Below are experts of layer 4 (counted from 0) of a mixture-of-experts language model. Rows are named down (a neuron's output weights, with its number) and show model dimensions 0-255. Each number is 128 + 32 x the weight over its row's rms, rounded and kept within 0 to 255.
Before each expert's rows: "raises" lists some tokens whose logits its average output raises strongly, later layers aside. This comes from a sample of Wikipedia text that the model never trained on.

# expert 3
raises: "-", ".", ",", "at", "o", "id"
down2 [146  98  81  92 145 122 112 126 157 235 113 135  77 187 169 176 106  85 158 131  87 138 136  84 123 131 113  90 120  94 102 119 110 110  96 167 126 131 135 109 155 128  35 150 126 186 151  52 130 139  86  50 147 119 170 135 134 122  97 142 127  98  95 165 106 103 149 110 146 108 120 129 147 153 127 169 112 128 113 134 103 115  89 152 142 116 114  82 155  85  65 110 165 113 175 105 122 138  88  93 103  87 170 163 107 169 129 132 102 174 130  80 165 158 120 122 113 144 142 112 147  78  89 129  98  84 153  66 141 156 138  94 152 171 141  90 100 126 155 181 105 158 144  63 165  81 194 159 170 124 124  93 137 110 163 132  98 212 181  99 125 145  86 154 124 145  83 114 154 186 112  42  97  88 162 100 144 107 137 120 146 138  82 132 147 111 131 157 124 117 170 139  56 121 135 120 143 165 156  81 134 111 141 182 148 135  70 107 106 126 146 145 126 164  83 145 169 124 105 125  45 106  97  99 113 189  96 187 123 159 142 128 157 106 161  79 103 148 138 105 145 104 152 181 139 107 114 162  97 113 141 108 146 132 194 115]
down3 [ 99  19 169 109 108 121  92 154 159 118 178 131 148 124 157 114 146 103 150 155 111 116 196 136 110 100 126 139 145  49 132 137 136 136 111  98 135 173 113 125 153 171 108 134  70 131 116 106  86 106 132 117  87 156  83 142 112 156 109 119 126  98 124 141  94 142 164 120 113 157 121 144 100  96 162  99 112 127 144 202 100 156  58 142  90 100 128 125 119 150 163 102 141 117  97 117 129 103  67 131 123 163 137 195  83 148 151  80  29 109  89 129 141  98 108 151 186 126 146 125 125 149 139 152 114 132 108  82 132 150 120 140 158 146 123 125 164 118 112 126 127 163 109  86 127 167 129 142 113  54 134 112  99 147  63  94 112 170 125 143 115 113 126 101 113 155  82 123 173 113 130 159 129 156  94 141 134 175 125 125 138 123  90 107 159 211 138 144  89 118 153 172 135  96 187 187 114 151 182 173 132 158 128 149 123 167 104 104 165  91 163 128 146 109  46  98  43  82 111 154 173 114 137 207  64 117 155 145 108 195 167 148 133  84 122 117 126 108 148 102 141  87 185  51 174 173 108 170 137 163 103  68  82 113 165  97]
down4 [ 74 136  77 156 121 123 154 150 112  97 138 100 106 148 116 146 103 127  88  93  80 127  70 134  96 127 121  94 103  71 115 112 152 182 116  89 105 195 117 122 102  86 130  42 119 121 126 109 169 137 182 147 117 160 103 119 116 103 162  40  83 127 210 136 106 103 140 176  49 125 125 162 178 104 118 116 111 106 116 134 109  64 116 109 116 148 158 119  76 119 151 173 141  84 128  96 153 119 140 129 184 162 142  76 149 170  85 148 132 181 123 161 107 171 110 101 137 102 111 143 118  63 177 136 172 130 180  65 117 150 116 142 193 126 128  64 126 161 175  71 168 190 187 134  71 100 169 110 156  91  99 120 122 119 155 146 101 124  98 153  93 119  70 177 119 154 174 143 180 114  94 157 137 129 132 155 126 107 139 146  68 155 142 124 129 131 119  92 155 137 141 165 112 176 118 161 133 133 116 152 123 110 110 167 159 108  77 151 126 145 109  82 120 103  91 104 161 114 108 134 130 150 148  84 148 168  86 181  84  99 115 199 112  61 136 131 110  87 102 100 137 167 155 168  81 115 190 168 102 137 124 122 120  83  98  98]
down5 [159  87  78 131  73  82 130 138 138 131 149  89  83 144 142 126 117 106 131 126 138 125 132 132 128 115 129 134 114 113 114 151 132  70 117  59 166 104  77 141 178 155 132 123 116  66 161 115 109 230 136 106  85 155 177 165 158 154 140 176 185  94 143 100 106 113 169  89 139 149  82  86 101 128 143 147 157 137  54 131  93 165 142 104 160 131 141 135 167 150 130 126  79 107 141 206 191 108 172  59  69 131 136 102 131  77 107 136 132 106 105 138 143 128  93 142 124 147 111 146 121 121 201 107 123  78 124 158 114  75 201  97  51  92  93 141  83 135 125 143 140  81 169 104 101 128 116 135 135 126 140 132 138 183 176 145 138  89 154  72 164 131 185 120 136 144 120 134 110 118 169  75 109 149 150  95 168  87  76 123 151 176  58 172  99  96 170 128 209 128 186 155 109 192 125 109 135 111 157 120  77 157 136 128 173 112  68 157  84 125 158 124 157 142 167  91 146 168 122 127 164 140 163  92 142 147 163 103 122 112 109 107 150 103  78 150  73 111 152 141 121 133 145 124 107 180 127 109  64 117 165 104 128 151  79 159]
down6 [106 177 103  88 139  87 105 159  86 143 132 120 110 150 144 117 128 155 181  80  91 101 150 121 120 141 100  97 115 130  73 103 158 104 143  34 153 101 190 138 125 154 137 131 134 133  99 152 104  84 168  98  75 126 121 127 126  95  83 168  77  99 160 129 128 138 100 144  78 167 173  83 159  74  94 118  93 182 139  76  78 121  62  86 128 114 157 108 179 129 108 127 111 131  82 123  88 136 147 176 168 113 108 107 115 110 136 185 132 138  71 175 140 115 147 186 109 170 111 154 106 121 131  77 109  97 111 131 102 134 143  58 162 153 153  89 130 125  99  94  75 143 107 168  95 108  60  77 139  99 108 133 145 166 124  81 146  85 140 164 174 138 126 125 140 160 138 115 123 100 110 187 163 150 124 106 104 147 116 131 144 121 186  98 147 218 128 135 104 161 123 135 114 147 110 130 176  51 106  75 133 161 151 189  65 126 148  87 142 166 114 181 153 116 176 135 188 128 134 155  64 124  70  88 142 132 138 150  75 149 154 176  85  67 181 110 119  82  99 116 126  95 121 119 117 117  98 156 135 127 165 119  57 150 136 156]
down7 [ 46  95 138 128  83 164  53 124 153 162 150  98  93 118 128 181 145 102  95 130 121 191  96 131 107 152 126 184 123 109  84  77  88 122 142 146 179  95  87 149 134 103 116 142 132 126 194 167 130 134 103 151 120 104 101 150 138 140 142 153  79 171 112 125 108 137 117 137 119  97 134 127 147 182 167 112 125  88 139 104 144 129  97  67 149 171 132 118 177 118 228 132  72 199 123 119 118  99 132 203 143 143 123 140 151  86  66 104 101  95 144 145 138 176 148 152 145 124 176 178 121 153 120 152 113 115 159 171 128  80 151 106  73 150 115 160  89 109  91  92  83 122 110 160 138 116 123 208  58 185 106 135 150 167 147 107 117 156 104 134 145 190 191 131 112 167 102 159 119  56 101 136  93 154 116  92 130 101  98 125 119 112 116  82 138 150 131 143 115  71  97 143 145 152  74 123 141 100 160 124  50  81  79 162 116 144 148 148 124 135 163 143 105 132 160 169 135  87 150 170 118 163  76 116 138 165 127  78 111 135 152  73  87  87 107 199 142 137 152 145 166 130 153 115 177 145  83 168  84 118 105  78 113 144  98 164]
down8 [140 111  67 119 129 123 141 119 136 165 151 244 129 138 116 165 126 117  89 142 181 118 133 149 120  80 124 172 125 131 116  91 158 101 156 154  95  51 183 143  88 117 103 127 100 115 129 107 136  79 119 106 107 157 166 169 166  59  49 102 156 122 109 110 118 177 122 114 156 173 166 173 140 111 116 131 110 121 154  93 123 162 189 118 150 166 133 140 211 126 118 116 104 191 165 188 204 112  76 131 148 121 165 130 162 139 144 169 115 137 107 105 124 156  91 114 103 134 115 156  99 181 125 126 145 120 131 168 128 119 133  87 135 135 178  66 111 138 110 147 143 151 132 159 119 170 141 139 106 172  88 147 146 108 144  95 127 115 136 132 159  65 102  89 147 129  77 173 155 110  87  94  78 118 144  62 115 147 154 127  90 132 138  93  89 177  86 150 108 200 100  96 108  91 121 146  82  60  88 150 182 119 142 147 102 138 152 108 135 234 165 142  62 115 122  76 125 137 151 202 142 140 128 151 146 111 131 171 151 115  92  89 112 120 108 133 128 149  93 139 101 143 155 178  93  87 207 148  87 114 136 161  96 145 124 134]
down9 [ 66 132 108 136 129 104  70 130 144 141 172 115 137 197 129 116 120  82 139 150  97  71 165 143 147 125 130 127 164 130 153 172 145 108 149 168 128 145 106 178 147 128 172 165 101  95 171 125 152 188 115 159 152 133  89  72 159  84 151 116  50 127 146 123 105  79 133 122 178 142 130 106 156 178 136 154 191  85  64 138 117 134 188 133 123 116  86 107  79  99 124 117 202 140 171 118 144 110 146 155 112 139 119 108 103 115 133 185 144 158 105 124  78 182  81 134 107 123 153  87 163  88 186 140 163 101 146  97 130 108 100 131 182  99  93 162 134 145 121 117  95 171 133 116  63 105 141 187 132 114 205 126 134 121  81 151 108  99 123 191 187  86 109 152 133  94 109 118 113 137 138 142 167 119 103 131 139 124 122 112 155 132 117 176 150 137 138 211 184 119 141 131  63 124  89 115 165 113 181  83 161 134 192 156  96 155  99 142  92 187 108 105 139 147  92 153 101 159 150 178 195 106 142 167 186 147  88 183 168 147  74 182 134 163  92 125  99 164 155 113  91 102 102 133 130 127 154 117 143  92 132  79 122 103  86  71]
down10 [ 86 137 211  93 147 131  54 129 105 169 137  85 117  92 126 115 114 186 104 145 104 154 118 142 111 128 119 184 127  84 114  92 116 122 140 115  98 103  86 129 115  97 151 175 143  88 159 127 142  98 140 130 139 124 147 188  80 148  55 104 143 172 130 137 105  97 117  85 118 134 146 153 143 171 143 130 149 152 138 113 156 138 150 168 140  74  92 158 123 125 175 128  96  79 137 124 116 130 116  59 153 134 175 130 157 170 104 123 159 116 134  95 157 127 114  61 172 177 114 106 131 117 154 127 163 118 107 157 178 113 143  77 113 111 193 165  73 183 104  98  44 104 145 114  86 111  98 192 142 144 154  71 110 163 131 114 177 139 132 114 101 130 128  91 171 106 127 119 105  97 161 117  93 105 137  96 144 167 137  95 136  89 117 118  89 162 140 114 149 134  85 113 206  89  91 177  86 169 127  42 152 129 115 114 153  80  53 137 149 185 117 139 144 101 154 168 223 184 156 147 166  89 155 159 172 154 106 122  74 139 169 101 176  82 142 122 156 103 145  64 145 128 109  97 181 157 167 150 142 130 142 154 113 128 174 100]
down11 [ 89 137  91 160 117 148 124 137 124 168  77 129  85 107 121 145 114  80 141 124 142  96 121 139 105 116 110 168  66  76  60 149 150  97 140 122 111 121 100 126 123 158 118 136  71 113  89 121 153 119 147 123 128  86 101 107 145 183 140 150 113  78 121 150 167 103  96 116 175  98 140 189  37 149 140 153 153 158 138 140 140 160  57 172 141 113  79 109 123 141 156  80 158 121 168 127 128 175 101 130 135  96 160 121  89 130 147 158 161 136 145 112 115 211 184 138  75 136 163 118 129 148 133 107 143 153 140 109  65 125 176 169 116 170 120 125 100 145 135 123 133  62  85 155 119  69 120  80 113 114 123 133  77 106  82 116 121 110  91 153 168 111 135  90 123 130 153 111 110  72 152 175 137  37 172 128 139 150 122 158 179 152 122 146 156 147 149 144 168 152 192 132 114 108  84 107  98  93  83  98 139 107  87  43 167 144 132 135  55 108 152 144 105 141 178 171 147 123 119  82 135 127 114  76 109 201 139  48  59 167 177 147 105  86  45 136 147 136 146 160 167 123 134 129 162 135 163 127 146 118 119 183  83 141  85 140]
down12 [153 107 131 107  99  76  60 204 136 129  97  79 123 128 154  95 128 141 146 167  93 136 151 110  61  69  72 100 168  93  86 160 152  71  83 145 145 111 145 129  97 139 145 160 133 122  92 138 138 137 164 166 118 148 145 118  35 138  67 111 147 104 134 124 135 130 105 173 129 101 141 120 115 127 137 123 119  78 169  96 173  59 132  45 184 140 145 143 135 209 145  79 104 165 145 168 113 101 110  95 183  88 115 139 107 123  78 132 200  97 163 107 130 142 119 161  91 145  90 137 117  79 143 138 105 138 124 123 106 187 122 125 162 147 176 124 116  97 135 154 113 119 154  73 136 153 136 155 164 150 137 207 141 142 145 174 127 127  87 194  78  84 136  84  76 115 128 114  92 140  96 134 114 107 121  78 125 106 118 117 178 127  98 152 129 148 121  78 128  74 123 131 107 107 183 183 113  79 110 185 137 145 153 100 136 129 141 190  79 161 133 131 110 166 159 118 108 117  68  77 125  71  50 161 101 182 119 125 131 155 142 107 123 134 142 124 149  98 127  97 110  93 160 153  93 178 109 149  97  87 114 159 135  53 143 112]
down13 [ 95 120 150 162  63  56 135 129 141 129 140 140  70 169 103 140 172 110 153 117  98 151  59 147  79  42 157 169 168 208 140 146 149 154 145  96  78 156 190  73 128 132 113 111 164 131 160 146 130  94 144 103 139  68 162 153 155 122 138 136 117 107 124 104 146  82 204 115 158 133 115  78 171 106 133 165 107 108 120 131 103 152 175 134 153 140  72 187 183 180  54 128 165 141 112 176  71 149 171 106 139 134 131 139 134  85 143  71 139 148 118 156 115 106 152  73 111 134 118 163 118 117  91  97 179  69 147 192 108  84  82 156  77 148 202 148 132 140 196 162 118 120 129 101  45 136 135 113 106 168 135 162 101 165 160 189 178 151 156 131 136 161  90 132 124 119 114 138 173 165 112  90 162  93  82 156 133 154 112 139  84 108 173 121 143 104 113 112 127 171 133 101 144 146 119 112 103 106 138  95 158 111 152 149 126 114 148 134 201 156  49  77 105 125 140 121 110 142  72  86 176 134 133 151 110 134 151 121 128  89 122 146 167  68 126 128 117 114 153 126 162 106 119 123 149 116  97 164 149 164 138 110 130 157  98 106]
down14 [191 102 104 112 124 166  99 141 125  83 137 161  91 149 128 103 145 180 180 133 101 145  74 155 161  50 180 123 115 105 166  97 127 152 132 146  88 118 128 104 108  95 104 119 172 139 146 126 167 132 166 138 132 114 127 177 136 107 166 144 157 158 117 110 158 182 125 116 114 101 164 158 111 178 156  63 152 145 142 174  81  96 132 119 118 135 120 115 123  54  82 167 128  81 117 105  52  37  69  75  61  92 130 101 135  98 135 134 118 215  90 133 140 135 126 128 179 138 107 125 126 109 101 161 159  84 132 145 165 119 146 143 112 132 129 130 125 125 138 176 152 152 142 111 113 115 111 165 134 150 103 156  86 152 108 146 192 126 136  87 131 167 157 112 143 113 117 225 115 135 134 172 104 122 134 147 138 169 116 180  97 115 105 145 225 123 127 114 105  76 162 138 140 164 126 125 179 133 166 145 109  99 155 219 133 120 179  42  73 171 136 139 147  82 113 121 137 151  86  78 124  93 111 219  96 116 116 109 105 205 146 103  99 113 111 131 158 138 137 142 117 147 115 114 141 127 163 129 126  86 128 143  83 144 134  57]
down15 [132  87 187 100 126 141 154 138 146 180 129 100 152 194 146 137 115 180 129 100 133 147 135 107 144 141 102 120 111 161  95 157 115  86 141  75 135 168 112 112 134 165  83 155 151  89  69 142 190 214 100 170 159 174 158 141 153 152 117 105 148  88  57 153 135 161 107  59 197 148 173 165  79  94 169 107 174 100 101  95 127  37  67 126 144 105 125 139  90 147 138 117 139  99 170 104 107 123 134 164 140 108 148 131  85 111 137 121 156 172 161  81 160 141 196 154 114  87 163 104 165 139 141 180 131  64 105 116 180 102 104 131 158 179 151 128 129 143 127 161  86 103 135 107 152 126 108 121 112 168 176  78 128 124  85 150 140 166 161  79 124 115 133 180 163 143  91  49 109 114 130 152 141 120 125 186 139 127 102 116 153  72  92 137  90 113  67 115 159 153 103 144 127 174 115 121 136  85 136 103 155 128 119 107 134  73 143 147 183 148 112  91 191 210 113  82 127 116 156  77 148  93 133  99  77 152 106 105 146 151 104  98 141 117 158 153 144 142 127 187 123 143 157 159  63 127  97 129  98 142 134 131 201 144 142 122]
down16 [144 168 160 101 150 146 150 150 131 143  72 183  82  89  76  82 142  54 168 151 107 162 145 108 124 184 118 121  98 140 143 101 116 135  97 105  44 107 154 130 102  81 116 149 111 130 155 120 124 116  67 139 103 188 151 183 154 104 127 151 135 125  85 168 157 122 126 110 118 198 134 106 132  93 119 148  82 165 165 143  98 101 129  73  99 175 132 101 116  91 107 104 109 198 167 172  70  49 149 163  84 179 158 115 191  97 127  79 111 116 130 152 100 133 156 155 105 149 123 151 148 127 140 103 153 152 125 144 146 174 107 138 109 129  85 136 151 148 118  86  95 178 101 118 129 131 180 159 105 135 194  86 100 186 152 114 150  67 101 120 128 129 133 116 123 120 153 187 125 170 105 118 105  92 109 113  63 122  91 178 130 128 102 227 121  58 108 138 109 122 134  92 142 131 133 169  86 179  87 130 139 138 146 182  86 146 144  88 161 101 137 124  94 116 108  90 122 179 159  37  90 148  77  77 152 173  70 151 110 161  96 117 113 140 113 113 122 121 171 184 161 122 110 137  91 155 100 124 132 100 113 142 116 157  94 153]
down17 [122 166 134 176 110 135  90  94 206 120 131  99  94 108 126 172 137  63 123 100 139 133 116 117 162 129 103 135 150 164 177 140 127 165 128 140 126 179 182 100 106 169 182 119  70 151 166 154 117  85  36 160 128 110 120 151 154 141 132 108  79 118 150 118 143 115 100 149 136  83 172 163  96 115 140 104 138 111 133 130  52 139 136  76 158  92 143 106 164 156 109 106 119 200 103 105 134 134 138 103 177  95 154 163 178 108 145 176 103 153  40  96 146 103 148 160  63 204  98 109 152 165 115 171 163 126 125 135 111  59 121 125 179  81 167 170 115 126  94 175 178 144 127 116 123 112  96 120 128 134 190 131 147 140 145 150 111 108 176 113  93 129 113 136 197 182 125 106 120 164 143  89 125 234 174 139 133 159 204 147 107 148  97 109 100  69 149 176 171 137 136 160 125 100  70 104 117 155 192 130 109 147 156  95  81 134 101  86  95 190 100 129 134 116 176 108 144 117 147  96  98 108 171 137 153 120 142 179 151 111 168 110 139 147 136 124 141  87 122 126 170 147  82 131  87 135 138 169 114 158 144 120 160  91 101 125]
down18 [119 137 137 154 142 131 166  84 111 155 173 106  82  97 138 144 119 110 131 125 168 128  94 184 153 124 103 178 153 117 164 124  88  65 101 186 102 135 119 160 215  85 155 163 112  75 109  93 145 115 166 168 108 123 119  77 191 165  71 132 149 115  80 104 120 136 142 183 145  68 150  47 141 127 151 111 142 150 146 147 176 186  86 129 125 139 184 156 147 103 130 147 135 150 104 155 183 113 115 105 145 145  86  91  98 110 150 129  84  72 147 163 144 151 109 151  88 110 152 129 112 146 156 103 127 134 149 151 128 113 172 115  87 127 142 117  94  98 116 213 158 112 123 101 130 134  97 149 130 146 164 132  47 146 104 138 106 217  79 137 146 135  77  98 100 169 136  91 176 136 141 113 108 109  76 133 129 151 115 149 158 181 140 123 134 120  74 126 122 109 147 133 186 143 134 125 177 184 116 113 167 104 174 108 132 189 185 134 149 145 131 178 168 118  80 137  81  89 150 147 106 181 121 134 116 183   4 151 157 137 192 129 153 116 147 123  81 165 139  89 169 130 115 112 119 166 102 139 145 101 107 122 133 176 170 100]
down19 [127 129 153 179  59 179  82 122  76 118  89  67 115 153 162 160 134 126  65  94 148 164 169 135 155 172 148 137 104 172 174 115 147 117 122  42 183 136 153 200 155 167 140  87 129  92 117 158 111 126 148 102  87 144 132 143 200 164  59 143 147  90 150 155 115  91 165 111  83 111 164  99 128 174 139  74 151 122 175 128 152 101 148 165 117 142 177 155 119 120 129 111 107  92 152 104  39 120 135  73 128 137 106 172  99 192  73 140 175 136 120  72 126 153 117 127 124 122 138 128  63 112 165 191 152 163 106 104 125 135 117 205 136 117 149 139 109 167 130 185 159  84  73 135 142 103 164 133 141 139 154  98 130 135 182 145 135 175  98 168 151 143 119 155 112 158 121 131 142  74 132 106 148 100 132 152 107  45 131  78 143  85 132  70 110 146 107 121 133 150  78 149 111 133  96 107  63 163 168 112 123 131 136 119 175 172 146 107 172 117 152 147 126 151  83 166 127 162 124 152  53  74 127 136 120 141 106 104  86 140 151 140 162 138  91 191 120 143  48 136 130 165 102 156 113  85 141 130 132 138 146 112 105 112 121  98]
down20 [131 103 113 151 140  78 122 171 104 155 114 135 105 116  92  46 107 160 152 104 155 129 153 158 147 155 138 116 148 122 156 109 137 150 129  91 129 110 108  79 156 181 187 187 100  74 152 105 120  89  72 108  82 192 131 134 128 170 139 118 106 131 134 157 110 180 130 148  99 169 102 151 110 103 145 138 118  93 157 132 136 118 106 113 155 151 152 165 154  48 111 120 184 114 162 137  88  87 178 135  18 109 117 129 147 109 129 150 190 120 157 128 139 101 152 142 166  76  86 172 106 128  86 113 150 122 112 127 117 141 116 102 154  60 112 126 187 127  54 100 128 110 135 131  89 126 186 150 176 195 144  75  82 130 184 173 174 142 117 138 107  91 154 151 158 140 207 168 171 145 195 116 164 128 150 122 112 176  91 136 100 147 185 114 128 134 158 147  82  92 145 111 106  99  94  80 127 150 114 105 105 102 128 145 111 131 115 155 172 155  67 142  90  78  95 170  76 183 129 103  83 100 107 190 118 109  90 152 141 194 107 161 164 112 144 189 127 149 112 130  81 185  84 119 127 152 104 144 120 145 142 125 137 148  77 113]
down21 [ 89  87 184 131 119 101 148 108 166 133 164  95 143  70 137  89  72 143 104 170 132 131 132 132 184 140 102 144 155  73 147 119 137 123 141 181 139 131 145  86 112 159 103 114 117 126 115 110 166 137  89 139 152 108 140 161 136 164  97 102 191 147 171 134 146 129 129  97 151 112 165 137 180 143 191 149 126 131 140 150 190  99 146 143 123 149 115 139 187 115 157 165 121 115 201 168 187 146  83 167 185 163 158  89 137 140 141 156 184 104 116 130 177 132 134 172 101  54  82  89  88 116  88  99 181 150 151 128 142 129  92 106  97 140 113 144 188  64 151 125 162 112 118 129 103 148 141 137 115 134 121 148 122 169 128 105 110 116 120 160 157 145 100  64 113 101  88 155 180  66 114 133 130  96 123 133 112 162 139  68  74  85 180  99 133 110 144 144 126 113  87 146 135 170 173  82 156 164 193 116  90 101 159  66 131 148 145 147 108 111 112 117 128 224 140 157 117 126 159 149 177 106  79 116  66 171  89  81 149 156  84 143 178  95 118 107 109 134 134 164 136 136 120  99 212 184 144 193 186 127 159 146 130 164  93 188]
down22 [147 106 141 113  76 155 134 114  96 106 149 136  53 156 122 156  59 134 136 153 131 150 149 117 148  95 133 126  98  65  96 166 125 200 162 151 123 112 108  71 112  75 104  91 118  97  82 107 104 105 171 141  74 155 101 136  70 150 121  93 121 109  83 104  75 121 132  63 157 113 152  92 173 128 104 120 158 141 117 125 137 144 107 129 158 193  89 186 158 113  67  67 108 136 115 155 124  49 163 131 130 100 106 176 144 128 124 144 119  54  81 130 141 160 121 138 133 126 134 137 119 101 143 117 131  95 108 129 100 161 131 120 164  91 127 190 134  99  14 107 115 104 150 201 175 176 109  97 114 119 169  98 107 199 114 103  84 117 119  85 117 135 115 147 124 109 147 132 141 115  57 128  79 158 154  93 110 112  95 130 162 125 137 153 102 133 111 206 145 145 120 144 191 178  75 116 149 182 152 189  58 138 131  58 140 134 164 140 165 110 133 145 155 131 157 136 114  95  93 127 129  88 100 150 192 109 122 112 187 101 132 115 134 148 146 163 110 143 104 114  83 153 121 151 174  79 110 125 118 161 125  90 117 204 103 123]
down23 [111 105 121 161 133 103 139  91 155 144 112 146 161 119 124 132 113 105 127  80 167 105 152 149  72 112 102 101 142 111 141 160 110 120 103 126 127 131 109 138 113  92  69 123 144 167  69 131  97  97 151 142 139 147  76  50  98 137 100 151 106  92 146 182 106 112 145 133 119  94  67 161 129  75 137 158 167  62 163 143 124  93 133  76 141 129  98 169 170 108 143 143  97 138 113 125 124 132 139 113 111 146 113  99 141 143  67 117  74 153 118 127 124 108  70 155 141 112  83  82 126 191 190 161 136 163 115 161 146  98 159  88 134 164 141 168 143 121 116 111 122 133 100 177 105 129 123 152 133 140 123 123 182 150 101 103 154 142 145  74 108  89 167 149 202 145 152 164 150  98 167 137  79 143 164  82 128 100  55 161 169 144 121 149 150 101  82 116  84  52  95 152 195 132 143 104 138 165 138 107  71 156 110 139 132  99 125 110 134 137 185 120 202  60 189  94 182 158 110 118 115 165 129 106 133 122 131  72 158 160 151  64 143 108 205 161 106 115 150  51 188 109 105 130 123 127  79 105  74 143 184 106  61 163  59 167]
down24 [108 118 164 134  98 101 172  93 120 106 120 114 154 139 107 113 128  97 131 158 201  80 120 121  92 191 111 152 108 120 170 123 128 161 150 119 209 123 194 157 156 125 146  98  68 147 134 160  75 134  64 113 167 160  55  83 145 135  56 173  88 179 100 138 171 111 139 129 143  75  99 153 123 157 156 155 104 131  83  64 114 112 130 132 154  71 134 126 130 130 150 100 116 118 104 137 132 116 161 215 126 119 170 102 200 164 164  84  96 172 113 114 152 130  91 137 153 162 119 163 133 151 127 128 107 148 162 152 110  98 113 137  97 141  64 116 108  54  95 143 145 149  92 125 121  89  97  86  68 141 142  85 119 136  94 139 146 142 134  52  69 110  89 128 110 177  46  99 154 126 146 105  82 130 115 145 113 153 109 105 128 173 150  95 114 102 187  98 159 114  89 102 139 143 117 189 145 119  84 176 130 141 100 112 163  75 189 161 150 180  67 130 144  94  99 121 117 192 120  96 127  88 197 130 110 156 151 140 113 110 140 198 109 172 118 127  99 139  88 139 143 170 135 141 136 141 101 124  87 118 178 139 170 129 140 124]
down25 [149 141 117 150 119  74  94 143  75 101  68 127 145 104 101 161 140  90 127 160 203 179 104 141  83 148  99 111 126 160 115 139 139 104 113  94 117 149 131 167 123 105 104 100  82 129  80 142 148 107 100 171 104 129 106  73 120 141 124 125  99 108 183  64 140 131 138 152  99 141  64 114 121  80 139 134 196 146  97 169  99 109 134 116 128 147  78 104 143 126 135 146  78 131 158  98 115 211 161 126 102 178 145 120 159 189 114 117 143 148 194 118 116 163 159  66 135 109 151 122 216 145 101  98 185 175  64 109 193 127 115 124 118 152 105  93  70  94  55 155 133 177  93 214 177 163  72  72 129 108 165 115 138 109 169 121 167 111 127 141  45  87  63 104 139 108  95  95  98 118 141 144 158 177 113 134 144 113  85  93 116 107 119 151 156 155 131  87 121  85 155 136 113 160 108 125 111  91  98 106 142 103 132 114 146  76 131 129 160 112 121 140 101 128 133 108 115 174  90 149  97  87 152 150 130 198 128 141 110 119 147 127 129 122  67 155 145 131 111 173 181  88 101 114 110 119 115 123  78 143  67  84 141  77  98  76]
down26 [ 94 137  92 150 178 101 102 157 107  97 101  88 150 132  68 187 106  88  68 142 130 149 122 112 137 115 130 168 145 157 157 154 124 106 129 194 111 107 127 146 108 163 160 109 127 130 165 138 145 133 123  75  98 194 171 115 175 186 157 129 104 143 153 161 143 168 129 116 124 162 121  67 150 166 173 164  98 102 111 131  94 156 104  98 164  98  91 133 112 128  87 134 218 141 138  69  30 124 123 146 104 156 145 137 110 124 128 132 105 126 102 109 137 103 106 146 121 124  93 132 143 138 149 192  89  85 117 105 139 160 185 117 142 178  78 139 179  87 112 147 104 118 205 128 126  99 167  84 104 122 152  81 211 159 157 138 113 170 112 108 100  95 168 158  82 120 141 123 171 161 133  93 149 155  59  96 164 189 177  75  81 139 131  83 141 108 129 115 123  93 160 148  93 112  97 142 122  72 156 119 173 113 115 114 134  55 165 148 109 139 171 112 125 127  99  79 199 123 171 146 159 184 111 150  85 107 103  74 130 134 174 109 149 150 171 109 156 154  97 111 100 159 177 114 131 103 159 116  84 187 117 181 147 168 127 154]
down27 [136 113 110 135 156 158 168 180 120 139 144 159  82 171 125 132  78 170 110  98  95 103 134 141  82 125 167 108 160 176 150 154 152 167 121 122 142 167 122 127 149 128 106  83 150 142 160  79 142 147 121 148 154 155 101 121  87 143 113 208  86 129  92 161 138 183 101 106 163 116 113 127 143 145 111  73 147  89 108 131 115  98  69 118 132 110 103 154 141 143 139  60 151 152 107 165  98 115  68 131 157 170 122 189 112 119 102 178  86 124 170 157 141 131  61 135 115 154 126 100 141 120  93  37  77  96 113  76 140  77  58 156 183 110 124 150 116 100 124 140 172 111 112 116 144 134 182 114 178  94 170 155 121 171 133 134 113  87 118 124 104 126 121 131 124  92 120 134  97 118 183  65  69 164 108  45 148  55 118  75 103 139 165 164 119 159 122 174 142 174 130 117 134 112 143  72 162 134  95 111 148 127 156 147 182  75 118 136 171 128  83 167  79 127 148  94  89 104 152 136 111 142  65  80 156 177 122  86 126 102 131 106 165 126  81  83 123 160 191  70 149 117 148 165 143 129 104 120  84 125  91 129  73 147 148  41]
down28 [127 157 176 100 143 130 135 125 141 137 113  62 196 147 114 141 101 147 127 171  76 115 141 127 228 114 158 137 161  99 130  80 123 141  95 149 116 130 124 181  89  90 120 142 134 135 137 140 123  93 150  71 162 114 147 181  80 126  93 164 127 203 119 114  40  63  96 128 110 161 140 147 161 190  99 129 127  95 147 136 107 109 145 107 182  95  89 122 128  92 150 174  92 131 147  84 161 103 118  83 139 139 129 114  93  92 154 151 174 120  95 150 140 170 101 140 183  51  85 183 128 132 132 167 178 126 167 115 124 105 135 100 149 183 167 123 126  73 155 104  86 172 152 119 118 122 157 159 116 108 108 107 121 126 115 151 124 199 106 105 157  95 155 176 221 119 133 174 115 152  35  61 167 109  81 162 167 120 134 110 171 144 145 126 162  96 147  96  92 111 154  98 130 137 116 118 114 124 126 125 184 125 120 129  47 117 145 163 133 107  34 125 138 180 113 171 145  84 125 140 138 146 133 179 154 150 110 173  98 144 120  96 122 149 136 152 116 178 123 149  80  71  94 129 165 154 103 139 149 134 167  90 120 139  96 125]